Weights of a small mixture-of-experts language model, trained from scratch on English Wikipedia: 41.9M parameters, a variant of Adam for the experts.
Below are experts of layer 3 (counted from 0) of a mixture-of-experts language model. Rows are named router (the router's row for the expert), down (a neuron's output weights, with its number) and show model dimensions 64-127. Each number is 128 + 32 x the weight over its row's rms, rounded and kept within 0 to 255. Numbers have three digits each.
Before each expert's rows: "comes before" lists some tokens at least twice as common just after its tokens as in all text. This comes from a sample of Wikipedia text that the model never trained on. Tokens count by the router's weight.

# expert 127
comes before: " ", " of", " was", "'", "N", " later"
router:099122159076093139140097149121100097169146160146133133141154174143156114192085120083162108171134055122120156169101135108136176144134161157141146090140152180133164077186181114105155119115161109
down0:144124146194115088037161126120165107176090122120102142126142195122141109170104162154131078143091119144079131180146110188101109157135148091148168097119124115119110176085152117206080102124184154
down1:098156164057173151155105113120099178145115119120131091082110167119148073130178167107100116077112108070144151133160136146173134096138104144144124097067139157085110164143115150119168146138137104
down2:177053139066090179129152105132139083109157130123126119137135163081076135118100127099081115146145097208150116102098109071141122149195131081095169127128140078093120139178143106137165132154131094
down3:106110112140145082125136118130148184113135190108125161114130121097110172131108131119126076097117081175142124158164111063159069144109133111138158148083113104135163166211216134137138101159116103
down4:174123111116147077132124166127182177133101176121161095119170139152203116185138110099139120088108097152134187108096174134127163095158144142063055071147147115184115109102175133177144140053107095
down5:156129087118141193177156129130197160113103132082113143154082119093117132177071099121144080144093138185141140150121193161126110175156143112065112176130155112145150137150117162159104096104145145
down6:089122160067115108136148117198170109110129164083101122158102106108129155127129097166106045073151137111135136126080140130173152130111138090072126076145217103085135097120189091156116173114107120
down7:131141165115101080175109144110208143155105148144118152069158094151111129154109099191120094137047168114112143167139159128152136192103195121089109137178160083077168158150135105117056147104137141
down8:124123084123183095127165121147150165197038140107088091138072132081113123127117125184110105044116135067147106150152129168186119120094124135071092136156139136105109152168188167147141190057164129
down9:068142135146165174084152157123142127096147090106134085165149121128144168151138126050092167145110127146133148150071136151148142106155151199092165190076137145103105128126128146171098112153091141
down10:107158114140119173091129138180119177112213200116168125159126147089117107122122104153104119178164132168168149124049085129194106147144066162082125149118114072157129111118124160146093120182122161
down11:109117107125162141146138107145079124185126080139110124129103120119100115155116141169209113184122154096127133136095096162105055130143022144132115151149132115141143184122131145164159129134076076
down12:062091149082068098105106164151132051094207067138161060098104141123152136161103120117085123146111129116150160118196090149161147156170154120177087140137183151085142142170128174075147155150162106
down13:088164118180129124137194087126134106187142126139140169170096175123133180113153135129133111170110092086127093195112083137174131101187148161209157114145101108161109126106117136046171123173115151
down14:141143155168130086144128139122082142158193138085104147137089086179195127118072088205157135150201111156159105151101180096137102139156134131172173095151120159200161198174070181123162132107095123
down15:152114212149073145047123158153082159096094200122082149123143106148143100114090094155107121125160117114129099137079144145115160196083088145148136088193139144138176156131162102061195103163161113
down16:117092104096117158159133145155132132060134160123126097154200125105071139094110136153155112165195084141103100151132130155184157097174110128141157124162104113140132067148084150116071137120098145
down17:109084107118094151139100117125122069068134143083201099116111163077191138128118156149099152135148096104086181116086117140104147103140086151123107143138116119164149153123126145132152134100135069
down18:130151064151093085103093127085106193108154112102086131140161140107105117085138169111195117145132119200144143142139102102156132121155175095115145107090173090165098139076120162100116189123125103
down19:091097109157092104146136121117079179192110129137129182156059145163134132143156136156117083149144145138092188172159106095162077177058124124093178125142080113094063138099121135145093149080161170
down20:145096147107149098133094092142167120046116121086130084161103130096102127170164195083155137116158077104167111102189161127092149191155134131170166130131124108068197164169105075114090145157129167
down21:118136113081154145110082210177142208154130167138110167116155155183092149060113109158084098118152089160203118125069144123137125141124148149089147168100142152147067224161159165160094100191093132
down22:141118193100119136101174155118162103121117129124152119129102156123135169144140194134131173233171058132123113122135135096147145203182095140088116170172111120175104126081202088103145154068175113
down23:120112180103119146127107076150136183176106143151082133095161104107171068129139120122117088101074143134216200104103127133139146176096196136128080114101128154074088147106158174075150131124190117
down24:134167176121105056076146128021107113069151087092190072171136157109106112094108093162134192094082131079094108166174128152129150114152152158128141119119133105140129043089144108157130112049139160
down25:057106152174112119177090166109178048075110152128157154128142182153136126145135126185104141151142127108112078144136102096097170121097123155140157147143089142119117112086088133119180148155167127
down26:124156131111105154100126122105141132136135177038131086128165198099117079072079135119132117113164092096045127158137131183076135122096113158152042054148127143174122096093150180115130147098126076
down27:152157110076121147076128138156155143169057131135129109106125140094137088110090134132119076090181155056083142096106095142165156166154099113156175132137119120144104151120145132141108136094155140
down28:141113203172189093129169166162164139147172116083152140187139136116137138109106132110176138148149096073115162107124115137131136116122117141134079079120189105159174094135138145150111117042098093
down29:160135122075102110086133064152089149133149092126138136118168136112113101085075080136109150132163166198130136138156148175167130084112097139137084121138114126146093186101148159147127091131131206
down30:116098162184066130119166154155100113162148155157127089098069160155136165131130090126117127149124108170175153136121168093098138160167174090138138108159163106143185105171125100115126142053084133
down31:080202115150102117171153150071144194105168146093186182125113084115138126113094192103096165106148113104135081129188171147065152190152140096165107174108056103160135165149083083165109090088116166
down32:107100160113165061127119146100116110067160137131128059106099106108157167009132118119150136096112157161125152108106161081144142120143089134141147145101125082141142142125148153134103118162088157
down33:157136182143115014133090098099160139129171136101170148143114126165140089150072155156094142100174138228128106108150162160109107121125162158110124146105130100124120116109111159152131155153142133
down34:105133188080074148078126121110112082082098180045169085163113156145110173136113072167174159092165091131184137158109132127107188154160152158142128165130094118094122110069175134132165133197129183
down35:131178147114159118164064133126124070150120112119102130117157102086160101149118096135113106052114102174168161131166173096143162148098111111160206171167148127139092077151171087140114193077140124
down36:075117145143111105160097106103178077107122132141035140171138116113158182198161060081150121117079097137133146143124172145141165091103148194169113088087154155072127066094094128092142125127104149
down37:099137169140124144152106080113128072128150131100125120135121142185099133134114129100121142082149154164135074149061147145058175106137176151162148106153132167051094120129177162157128072160150092
down38:161096165151121121115156169131147122142087094132117105137161090134101186108140184133158078128058102130126088154104179057095161162163163138046110191123110154117185056144097148148100085163123110
down39:119100051126093033116125077187129116114058189136130143138062115127101153135130165134118148143142082166113097110206132104119124105094122115120168155100158134132120130127060092161097115139157102
down40:152087102115165150113112152076155073182096161139097124104111133119101079164145150161129151127126085107154080125119156138146176134187179132136189125163134143170065096177151153093186103177151109
down41:161116144089154095156159174141128052157165083064108117074151154138110140096058106078109125219147205143158129125050141158086108166143164086162159184088117158098068165126081169127124092213152180
down42:158140102074158150118154120144102125144124091132092084079124105122101168146114066132137172081125129144127163090128115104175123110116153169052142153104143132151056105144134178115155116119114055
down43:145091134139149124097130139112159090164153120135145092099103147121158123092212148125141162121121125138167128109130144105144112145128088060128122072142076149166147163110138070157115088137172103
down44:061089146102142118063139168171155141096056103176153145147131150128107081174091129132112157176200134129117144146147103173156078102114189169056096151164142065135150088141112096122155079112142129
down45:167190169176214093173146122148118143112103084169174129128140044145094178138129163206152094160111127108158104112133126167148130137109128158111126160183132059136129095029086118164166109174105096
down46:152118152135124194164143118121103133058112102127133124155101157096092140091097031123159149129122133137169145157116141104029136201073134113132126119147162122168139095180127143135201178180128146
down47:135132135148108188147083137129116079087127136148104105142194142123135089144143176134111126107085187160176102117142123109140127132130169186221101134087116132134022137136109179119107087176101134
down48:169103155069078105129109091141138185186163125073140145020155098125105129120129140162130146127160154130157151090085130153146133107194144137144127100125112134153091185148175061126066108121084089
down49:067088143094084132195155146094059087114080151164140125117123125128110114076146059169149121172134033060102096169111105065164128099110150182135126125115141096139108161107186163088167163100093082
down50:149114172135149106079175114110136081106088135101096141084136088128107137054175117144149087097119147184144138145150111140136114100084138156153156177132090126129155175067102165170082096144130053
down51:139089099120117150149127096173169125130080197114096179109126132110177102169129161097117133185165087146110137092134125196157122117149150158102108148123101179105167150142127009125167147166170118
down52:179143146096117150065117130133154134176145157145130172116128125121113095186142109122150166048166091184129099076157136181116117096183122107074163112138142094147068098088102152124091178149129070
down53:092123120122185152150096134184126176136105234142085157159080114125181119103130128149127099059117086086178068098073058073073161174136148132124130178171110143134153104140184131077158109104125111
down54:161149133145106151124106086119114179140100089087101116102155098143101138140138167127122140073135113150178124153122142074173108122129148093161123144119098142121108120144137201109084103142147083
down55:146125082163031135090098139124154147143157123081138125140153127196125077186082095144158165080134077218155154094142149099170116131209124142080125140154108144089092103130138163186104128118122125
down56:137109125129101079143123126134124107149120097171097128140106147131124142072108125118057128082214095061105123089144157121079125086137067133142159073125138138184080155130149107063202134101131028
down57:085093168186112103131118118146185197069154129158117156136148180140100096180154129089093149129137182171071162108176155179152144133149148122172087116150119147157168152139147082105095148132165056
down58:151137157158169086132129129081142085158070102149068129151139097086135053166136152126116174112141188102110114196140106222182103144087137160146126163163119111115120115143081146122086128087141120
down59:091148151181155127138157160101135121142217117112129167171144127155098130126124143145138103150132188169143144121057107081146157101173099055102050179123131128119028132119144106089130109115101130
down60:141093121044102131104177135175074126086143108089103121119119099135154150093169099089110159083127179155133107150184134105029151140151112079135145155056122120103067193155140117146151092187181157
down61:148120156144138084107148133172133089198142143081141136156142070124128145138153113125093130133080080111089089174132107131113094097141144140114174127145119122092138159077167112199100150136102064
down62:074040091150129119148077134105131115189115115135181100068122141148102122148146158115171180139128137130093105180116094160132120122097153156137115146102145133072121082150179129126148095122175140
down63:067109100176155166069126142124165081066140156119135082079121123133157179124122154168142120088130138149130089136189173100145118163152089126129108120110138130118115066084044130121156157069127161

# expert 35
comes before: "0", "5", "6", "4", "7", "8"
router:087124151061101115166137138121122139166112154122133134114151136124072156135115155116146132127156109081172123126177172166096182180075136150120111075114122136146141120175216125134135071122168093
down0:066140205078144176106163103136158142120100205152142149163070145093198149175177078140141150088122128150140156127170126107132147086175155172108129167170097141154152134092112180125058118147144126
down1:110121080124143107124119155134098141172187179170149124103151129172144104107093118164095112178138026076096093103128152138140128107124158107094183089104119105143189128025064107122172107121154117
down2:112148102165154070175118142129196085091162114055082134143157181113152092165169080198182106111071133130081124109131157135138164078154114117098080172136120091118112094097159177117121166093071142
down3:065145113144127134152117119145124161134131051107144148138108154094175138102106174133108130182157113248130086113161070137095130131139099092141128123112123111131090093099180214165109114145154109
down4:095140137106135106114151122175135111142134166128128119153183170124226099161117066153168137059046094131127148149165173085169128126085146145105141101141136109133147108110177178158134089083188118
down5:120159172125112112149154110104146082116064145079134138135106085119129113184158128170086105106154159113115099116170115073126115161116102116084103110119149172121170200138134162141122087104189114
down6:134142141122106184108107147148097109191100125149130131152173082088103166111139075122134161118097155147117094140079097120126150203072077075132123077098125137065090127081169186094126067148165100
down7:098151144070118116171161127191163081056106138125148119133133130151142169135096105182164134111088164128099112138096096163168127116109118098138199163093145091143069088063156120152135119066189124
down8:099074100090094092123065137136143134162119150177173132163105111093088149086072094127140091114104152125154201090122129148124158114142127178165092108098138128147071100093132122158162061148195122
down9:141046088169116104165177096110174087110144151135066090133139132179105130107119146120134158135102187126093137079158114106129116098046163124151163163127127165095170098090097194110118092090111116
down10:101071120141127067130185131164133170177126093074172168217091123158180116108113090143083109117120100104142130141096083114116125105132098184098130153119068160059101215107113050110130118115101139
down11:142152060123149076107091120157166180116114114141109084154110136142176164091163189141116145159106121132164140035109163154133131071174132114115215127105134110172142164136111081179100051121107096
down12:152143156193164067139118111142187089129096103108136108104127150113159102160105140116127065095129146121136150091139073131169166092133133117096106121158123113154108139106182113137073104126109140
down13:146133118174132088132107102100234107044138140126094078149108173127142119082097109149102138155176116111079097132094140120098071127127164144120165168153098073117136092103072151107079096163117121
down14:117122159151126151107161143122089149070098126139078135167090157136149117117098129076097105059144139117154155148168079117117132127166127118124146083113131126175163037147133142038167205140203092
down15:113078112052132077164107154103117136151108212118107107180118148104155168112188098101145125132104146132120148149098100151204111148161143084139084155139117150106161188154168204026160149116153067
down16:132086151140096109140153138099119151110168138098136153180073152155083115144139106108122076119129152113104073134130106160094146169128177193150076180106173092170083114114131181093109146163175113
down17:114146083176170115052141170080140140090118143130110144184104148118134108114129123156135191188146153192129129103133147139153131117140138070111209165117101136105128123097157149086097113111066097
down18:112119140094110199086101120117120015121129121059189099109117096136139151101120174127143130089112139187143075098161150165136131127105105143133134083132129170139155083174149168120166114142191088
down19:116151137134158115150139104129149160141164175164138085128122088109125123070123164084116146105042101167135125116112110157125113116056105146072139123141146152108216172104093171162133121102113176
down20:143130148090150145128133124162113150177181059132147137135033114138086096167150064081184131127076174109134126126111144145207141126151099120112093133131109149153154181147141054072108171192169152
down21:139139152108134158127088155165072106157059153077076074107174082119117153081150126134116047118111132129187120136077169117180147104055097135120116191098173161140152161143143162173156094136112144
down22:165136117197185122120087104198099115174115218066157105095089138153106156123161107089101161180221073159101093138142173120152120120142084120102097087142169127131134101119134122167088165092089080
down23:100102112096120118178120158128104145104160124132158138169152117131180156161138128138121131158119094095101161120156147101109113142056082108136166139137188167093139129120115194100117145059135094
down24:161093136085181133100167131108115130181095149150136104123080090113128158137122090122119148141116170126189066203126100087160136135065108169103106155154117090156101150176144145167117146097133140
down25:108100182188118156218110148157070148108146109078144122127098166162174080111148107130098118114144110170114196168195143130105137098179101140117094104074180110142138098116147081079145121139157162
down26:141142084081168160116109097108184163110080159155204159117137116142128097195094128115118181139139206132101165129087111141129148070162087179102137157091071165100107137190055113170113188168205171
down27:122171189106136151126108141117150089068102151109106086158100126189147126098130082170154142164127070037138113101058113101131118106132110149091129158065178168105128130096107099162133122193125144
down28:061157130066110147082126141187164145149132174040145131122152190157145075128097110131110174145146141095182129113111155114100098168131149123058120137119080195161166163127076103082145087192194142
down29:170141150103189136146084150121078072134116166113121140083138140103129120102177119120181157113122073189093142180155120160206146148129114124167144146148129081182094163158119221150134109157127163
down30:126109144130119074157147113102111112124153157157091069143140083084127133113122133158118037119146101174107116137134150160140126102083119146131050113089132104093221178130117098141100104157166087
down31:192133149152102111127118150101122135115151170148124120143146161132151164111109114127083119119107059150089139096109136143124147095136136113101133135146166117179137116105156133114107073102106105
down32:132140118151119121078108141138162190112169141179116056131135145165098094070111135159143129170094153141162155099157162107134153111184096100172148096170138133069095153105077082065117123093131124
down33:104162118135132072110139098077155157074116156097118127114134138125083125128127190145120119115132167140093135099149168146111105118067140161187071139109116093097079110156110144180139194119106106
down34:120147160073134115131124191139033179137103137134110164145110134081096147060149174129082143189193081072144168152147176092133086151141146088028157107147110087131097156191199184140122086085158139
down35:130185098106180089119134105134111134124133149078145123074153149102154112141105171108153158153132124056157039137149181078146120111141147147123091174144093081145147101146095046181150152102069134
down36:094120145115126080134090129127145123133114133127142096097181144130104167104146219180203120141067180083164110110147131097171124151092143124118145093060074142126083190142070212155140134161114048
down37:176105103190162151129065149094151189102144105107110095127093142159110108034118151083105129126088144127132146106088145166130151150149120167129095138116090158116151109119132074096102115175101166
down38:120118078094194087130085108132144126174197150168127125101106151137135106089130115124128130153130139025103117133126147122128132107146136154123198098134170153054189114145119100158147117126122113
down39:149124109150082169128144146142126115128156150030112065161109125152126141057159145136090065111128126090146104156131168148152145147137161116163116087130183136161145101161100153131149151101095111
down40:160160165132110175091185162138132126135077186128088105125120092151106173094132139137095202121132143164092103151135132116090075125132151109115126133140182151143166136159142122068130135084111094
down41:138119135119118059076181092100144133186112087099151112117100102144202147119133058135148139135159083077136119178181112118121140133179137171167147138169139106197195188127136115131085186101176043
down42:071177125102172135128053106179140162154156139080141064136183131109070124149108127114138096050165165125140139108131158130147185134122102113118087136093061117161095092155138163189170227102114092
down43:118114135172168136089105125156075149078120137110110159086126166157104080155110126141136104077138181130086174141123182133133108139181086127160164188137181113122139119171125164098242131172095160
down44:144160139190140142066143127123058109106168138095111111129102125086183124155138103138086157072087141094124125129079074092137101051147164133173154118119147107147193174127074093138155137145065158
down45:088136136169152110135123160060127087167202092159181164107136126117144121124095144131109131168126165150090110124132105056118074146102151184162112114080126129116128120120137136164096145157098182
down46:106094131146104117132111156121089086126101133099100047114087106151118156058096107121109110115140152127166092120129189169116137078168159172183110169113119128131196093171154163092190122103174089
down47:129091163123081166123143165126134123117118104145136153113121143111144155125144168144119138105078114082119174151043190082112138090163127114136109065111101152108105079145105147075124118134157120
down48:168072163160060114093104105163054094172083165146162129090100122061128109109105160131141107167178093181121109105107129162193153034178144175110138127088156138080184128129150102102133121214151164
down49:097101171165198115123168038177093103189105104134117156174118106118119176147154176108095145154090118189118161138149140124140114097154161116122038134155109095151147155106073119168046064194136134
down50:132195185079115152075075178131109165136097113144167175098111135069172131153146125128084093101142077125149107172132150178102116130187116120096102082136149090150093136176192077145160131175170140
down51:153115143138104131169112121113086109120161109107140010139122117124139163142108150182105169132130137096193126096154126112105161142120171189116118098151139131138105111127172124028112105084096111
down52:134123093150191179088156161129068099171116128115141088158129194151126162112141133153095113146084148207106147169081075128171073092109119130147052147144097137141114186090113138108111108130132153
down53:078164187143108130162041137101148146118130141120187060137136153157159111141159135175073161149091110136088088148159101137162063199119127146159070099172198124148181152090126135158103137137104136
down54:126115166113102156145087155106154119077111126105100129125169093130166111175151128154196183128149080149106134099088178144197152098075138192100098075062112119144136087118112102142112119115134161
down55:138173181102160175109168130149092190113103102154117145109097127044164159155173119115146120130135066148161147158110146128089064121156134125107087122152172075173101142214205131103196161119153136
down56:128121143046114154157075149135133113157157071073095149143084095149113190131118152118148125158198125160152201083051144164196141108167069151135090079111122094140074140117125180148132100090138128
down57:104093147138121128112114135152178165162122125165138128130136133129157120110119052131154153102104114161137139162186151085106138058097092184111156144215117176143140111068120139157093150183097116
down58:124174139065115113170177124117054124133186107115139121149107099160129148170088143134168063080118091113105128126076107155168131094171104124157112137046129149089104058092177074099153147116093134
down59:151114150178117146137164111118088201129130169158191155143100135078137139111153132196099108095089072142098107147220133081050167173146129088105136136096123116134128119100175116129120127118108071
down60:145155057087147070180075126109150179164085167131137084088180117118170194096126196154142066133092083124166120171149130136162089146160093081123128170154147126153128144084107123172124131101064165
down61:166121152211175084181076134128146084163139105160133123077178177159106072204124145111115164102154171138105081160131127154168114175108094100148122135127100114129111123102128083144151121070121151
down62:126056065198152069165197097129158078130112151096106106169113148129100111087115172169133151151160158136118145162130101096155147108053160105155138134133149166059150070098140152107152147129095140
down63:113111116124147153169121149138112102131203148106148163077101133127120163096108133177139074114136199170166113127129060155116109099173071038108110145148101127128140130082126120164104110111115098

# expert 4
comes before: "0", "9", "1", "8", "2", "7"
router:061128146066065153163116168100109099137131144163176110117080139150097178124081128090094134091124112099123118190117105145118158162118136130125093124112134147109174157207128167152126119112118113
down0:160134133158172130130115169126123137122146167057133141104118098123110088123190147134155113083193132135105147143154123141114100137137071146148120176117134150185088110102158095118126124067121148
down1:191161146135124052117083137164157160122084183160092118136159153109128108110161101145119099139100154135170107117176138143108139175172082102088118058141114132158106145138148191137087159124121109
down2:106112098153103146149109200121103142057078104126139098100133110133090091118132160126204167179131061083117130175075222098130111144114132124094178156167101126108118149064092098095151093141101145
down3:143081117082180106144163119191195132147114151148162201099101130172072134141078142086155138123215149127113122085108113193141164164148097144090160194135098150125131150156138138164138079107145142
down4:105092112108130159118155162127065154129163182116078124146158112125125098137182085173082151136166129141114134162146176127134123197129157091137108080123125130132140142121118174104159102134107146
down5:110090093137094124133132197096158044164140120167143164149114121178110144164105117160114104162151174173088151171146150096154153058067088126167151168146148094128193121089152086135111103194219123
down6:133117119108101102125155156185100149115152132126115117170166102145090151084155083149097170079132105138078137111127116092128072190192167098120086127131138140145129113141075149123134173111072148
down7:177187096134138106157120110149092089182130171159133108184110137141117133200113092070098082138126140145106094161118078140110137089118133105103101206098106142133162139155099088144078107191142118
down8:120141129057120115137160112154174111103086168137117115114097150128103109168136175140138117076125135139060128104119092126181116128115155154092141122215173124133071148151210137078169067184143067
down9:160118182161161118115096140101154210160226111148138148144145147142101110165089118161091133175101137151099119120090110185137116088192121139175109173167145055112174174096147145187091099129107165
down10:158100100114107122123157097126083147078103117109116154122215101171108122132185145126117108117117046212083140143136122125119099205108150153121122144119180123156123119145127120139169129084090141
down11:204107179163169126120129105163166218131133088168157141135142118132013144171138103124091138095150120185142158097125083160084149153126172096122094135153119112163149082098151058174131123090150137
down12:085138168079069109122184125143182046167164151104202163088127124171144147067145115171135133142096101123136097115112138083134125167170120123112113104126145159110145133112187191139102145138181115
down13:125090135049148147100130212182149123163109172091103094123108153187171120100112125099121069099154115148124164092142139142123121156120150151097087132153140114105189136102130065112079087077123150
down14:149128149129098143100148151171172160137086113077147118138184104158158131115166113112046124088088117120151189067180164101189127158132095154149113069150129162154095138158123166137163131084091119
down15:136101100190099094120132100124106155114087213094094158153089157120125128138127090121158097122097193137186079142093124159068147175159130142090191066154085095127106066115111118130081127159183067
down16:128153115186100128144096112129096121121167183145120108169190093132157117131124145144094186170108192082120078173142060107097115099121174014172124167113129146166089160097100163117084058156141113
down17:123106098115126118084084166111151131122188131135142142083108138197176094123104180206134152115090180095133086159159187185194106088144120097140101092128085062144103108146162168118122166174122178
down18:160130102069141110144141070121127078117113140148135113121111120120170062116091136140109163141132132096107149103076092115132172134130105117147106109075114122145091169177183174166120199143120162
down19:117128054153106156136102115111145121186176121137142153128118196141080154131138155106102062187100169135111084141119078134170160118058125127125115126162140206107123114080095042168133075172186163
down20:151128112138101083099151149114155123141154124143109134133117142088143129159135160117147195131114216180125182087059129145095137114154169104104156119077109129114137089127152121132157136123143159
down21:179113121158136101143147092140178141105157085073197141183155155064081105135131116177181138136124174116113116099169101112137117125158178096099143133101111151155107109086125157124153125133137185
down22:091133139143181104123098096116057141161145092176107104107074125152129099112069131134137084149104115067167110104098155157171147139156101133092195102118090090177097121155096163022118104114106155
down23:141091087086090172108167129167172086120116107111121141134090143150082103105091054114124153110109160146169226146132071141174151110181174168099118096137124129062070144203117121122166125185161125
down24:151084147106176128200086152101167150132117199134152157132139183108104169152101125130144097124059119105181122128112157111127107137073130217133145132184213065129138180083168126126166164079130067
down25:148170052169155066175129152124172133105179105134132100128090203152125104097079207131156115143113127094136118038116146172119122148124111101055124186159071142113133076129116131168098105182108124
down26:148094083130114097194163088138172126123097129099164151054134141151056099177123122171155147088115136088173085146166098081146130178104152090053090162152171138143151128080121125109105146102133042
down27:163050156110099081156101174113178193145188090175160048160121196190130109114109089143162187159128160107116101117100109106129147109162118143166140131111116101148126134136161217187117185158131193
down28:117109089130125123076077122046147112120126170184131146126110115149092181127151129135048151120183166157183153130156143115123128110127105120142152157143121068098162070085129109233117097131159169
down29:108149113111103130090109090192117157132139079091113151114100105139180165142137164176066106180062138099144122137125092179103150113093115090050119177160058154107139170135065089083101153199189130
down30:087135157127108070091128112065207060131159123078139115127151114103125160163086156160135113144110084139130150106104144174138164128105162152169156137139103119096183147090106174077125113170108099
down31:090085128044091139146165147177107166125149144150115117123192093138083117208044137126165106134080185151133085142124124095121121173103137128133158165095063149174154160145112209137122121103216098
down32:137149128188133086035045092136055143172158170120115137119155105169123120194143155151151199104140101130092085180125128158116134094135117089170118177126186117210115101082136115107111152124063158
down33:091095123132113110094126158073140134096108144136103112162125097118123096031086101145106164131091187149088155128117048184055125217157183153118161120098107107067129096176131140158111130187174163
down34:114133126090135015134086098108072089102091132158132130081150142093174121098122174143142176167069126113164130161185142147129118140065101127118130130151095232147078189195114116144169145165119113
down35:109130142081110126127128081150098097171104196043126139159115120077149057122099152105128113077123090108136129121151147161109102188109110161098117111096138152112136158172116151177129108155114101
down36:124133165134165095105129181108053161141161173109102089081167144121151141143145111184150133151107098115125130105154109191081097090097112140122167134109138160103158135146074083149150163137071164
down37:127149131068087091147121149148085065108113142110139110110164089137154137118115193177099099076074123146078164151105152109129104124110154085127149128104120086156121193184133145166157169159080112
down38:078100124079082176119127131153058108177097099061115129140157111160126145146135112103157086134102134096139154150151121093068179102146162147186168075114116183165098175157143157040143159114122105
down39:166152171014100113137161180143107120145069108087134116110154105158131103137116165108077143099124112096128174128167105130138102119144153124078108130157181170087093084140110142124129106088106104
down40:110137114160132175087138158100165107119144173051137169151120082150156111148143091075106120131198174071136105122147155157085159131164108148127118087120158111169137098130074088114149134122177107
down41:121120180120140130135162109111119150143145174085105118081170082124109136144177132097113134038104131125165108153129125139153097162109128157141142087150183120152180123095122113139130141070100051
down42:112089094122092156079142091126143148146182134103125177141169147150076093164119045131130177161149140110140151158127133113074170147121112076119155080128158113119106107107115142109118145120164098
down43:144053142046151106149143169190090196113166126129120176136152158142128084166093171138098116170066155172142126053076149130137140185135166113069151134104089079159118132183159139161125108091076122
down44:116090126082141107139106079118170109114157139134104128107117144148114109157097102132144146130175122132099105153079125149142133111076176107154123136086131098157187097156129224189112181137122142
down45:094098165169119119126102129160173158171137094148147135170099112110124159063077102135153128220150163168126167163170106118107115051136138107112143181099162144116115142103104184087118081140150116
down46:118164146138132075101111117157222158096154108180132188151134171136124082126080130139129165136152110151104131133132107143141179084132158154163106142123093164125181168141165102081114100153120177
down47:109143103051056121140078119151152107085148106092107095144159222125127122137152134125124102142105080109084104174118159139150090130073179070060132133161137116135159119164134125148120132170083145
down48:061135174131180134114123111142149192151130082102165159152184168162075152148104209207124110103135157124128124096146155163129124153165103087138083098113122168078065181168111127156172121190113136
down49:178139149043120063136143144109087144124161106162152125149098163092117161158108126102007087120139112116161143139112093117203127155167091166031175129152126121110130120121151156132161133089118135
down50:083096150176172080078137132159089104162087161120109093123156095131179093130104142135207135082112125067141068162075070101158132149104132160115155145110170124125100150135149109129144119113134117
down51:147128160172114063101156157126100127089136091089183122175195141101134103067100115080073135135094185111151163104146161162172100117187117100181089069117123123106113072133146096192178187134143141
down52:074088197107110150211079082170132179107103100131114100110176080140089130101111125100162110127136091096156089126091080122061125117148153190129144141136133115119109111147103104108198173062124081
down53:139113169172141073090156123152146100174146079153105107148140121099112171069170101141137086146124098161096126154132090178099150077135150118142181145152141161118119070116108213127094143086152139
down54:119121153213151067126074161128183119137168164116126105123117151083133087111143083108119191122121129093113090114164156161115120099160156052077119083169150111107171151085113162145095138098184120
down55:117123169135152170117096127103102092120143166104156188102123174161159117127075085112147113119146163071100134127164099125113099084084138157139104125126115067150122206116139161136137117050182115
down56:123114157136137119147145189160112093121156080176143097133143182133158116099125132163110176079122129152058131098182100119099085117083091106139147125166158152141142126117166086131153083189118182
down57:103125114089099139153164133137105124108078092085146097110073074140173133160166062095156148134160139131111116172222059120112115184149108122095145101159148084161133181149161114126139109121122088
down58:136154128101090057170106096094134087110169156155156153152127146136073133124115095166134120152121190142088168099105089098116125141096133094100192153132101149076088093185139087103155143179143177
down59:175113185122114146080104202134163154118121162107154137150085084133149181196179117128169100136108183110086110105152126093134125172115181155115135147157084100111142146148126124118156122116159153
down60:150080095143203071083147107105116157063169069060140144114192185084137071140154135125120133132139165182173138144138106138123124111151110148135149120106101100158202066127098143077170128077131126
down61:145112097175105092156181081082127137124164104121100101149117158132143155152154050103141135141153128090180121129114075174109120129124128140122110117081145149089114158137131171062082102150154143
down62:121127077133137125134098132121089082113138126201150177093087156090150111132084166169136130174110103134175127102157188084150132125103122143139074155082124142148173130131098151181107079125071127
down63:156162134105182049145149125146094133116131158115196100135101133124155132111120145169066170114126146174101122151160157127196130137110154070096122144131128150124122155152160156133148172142023116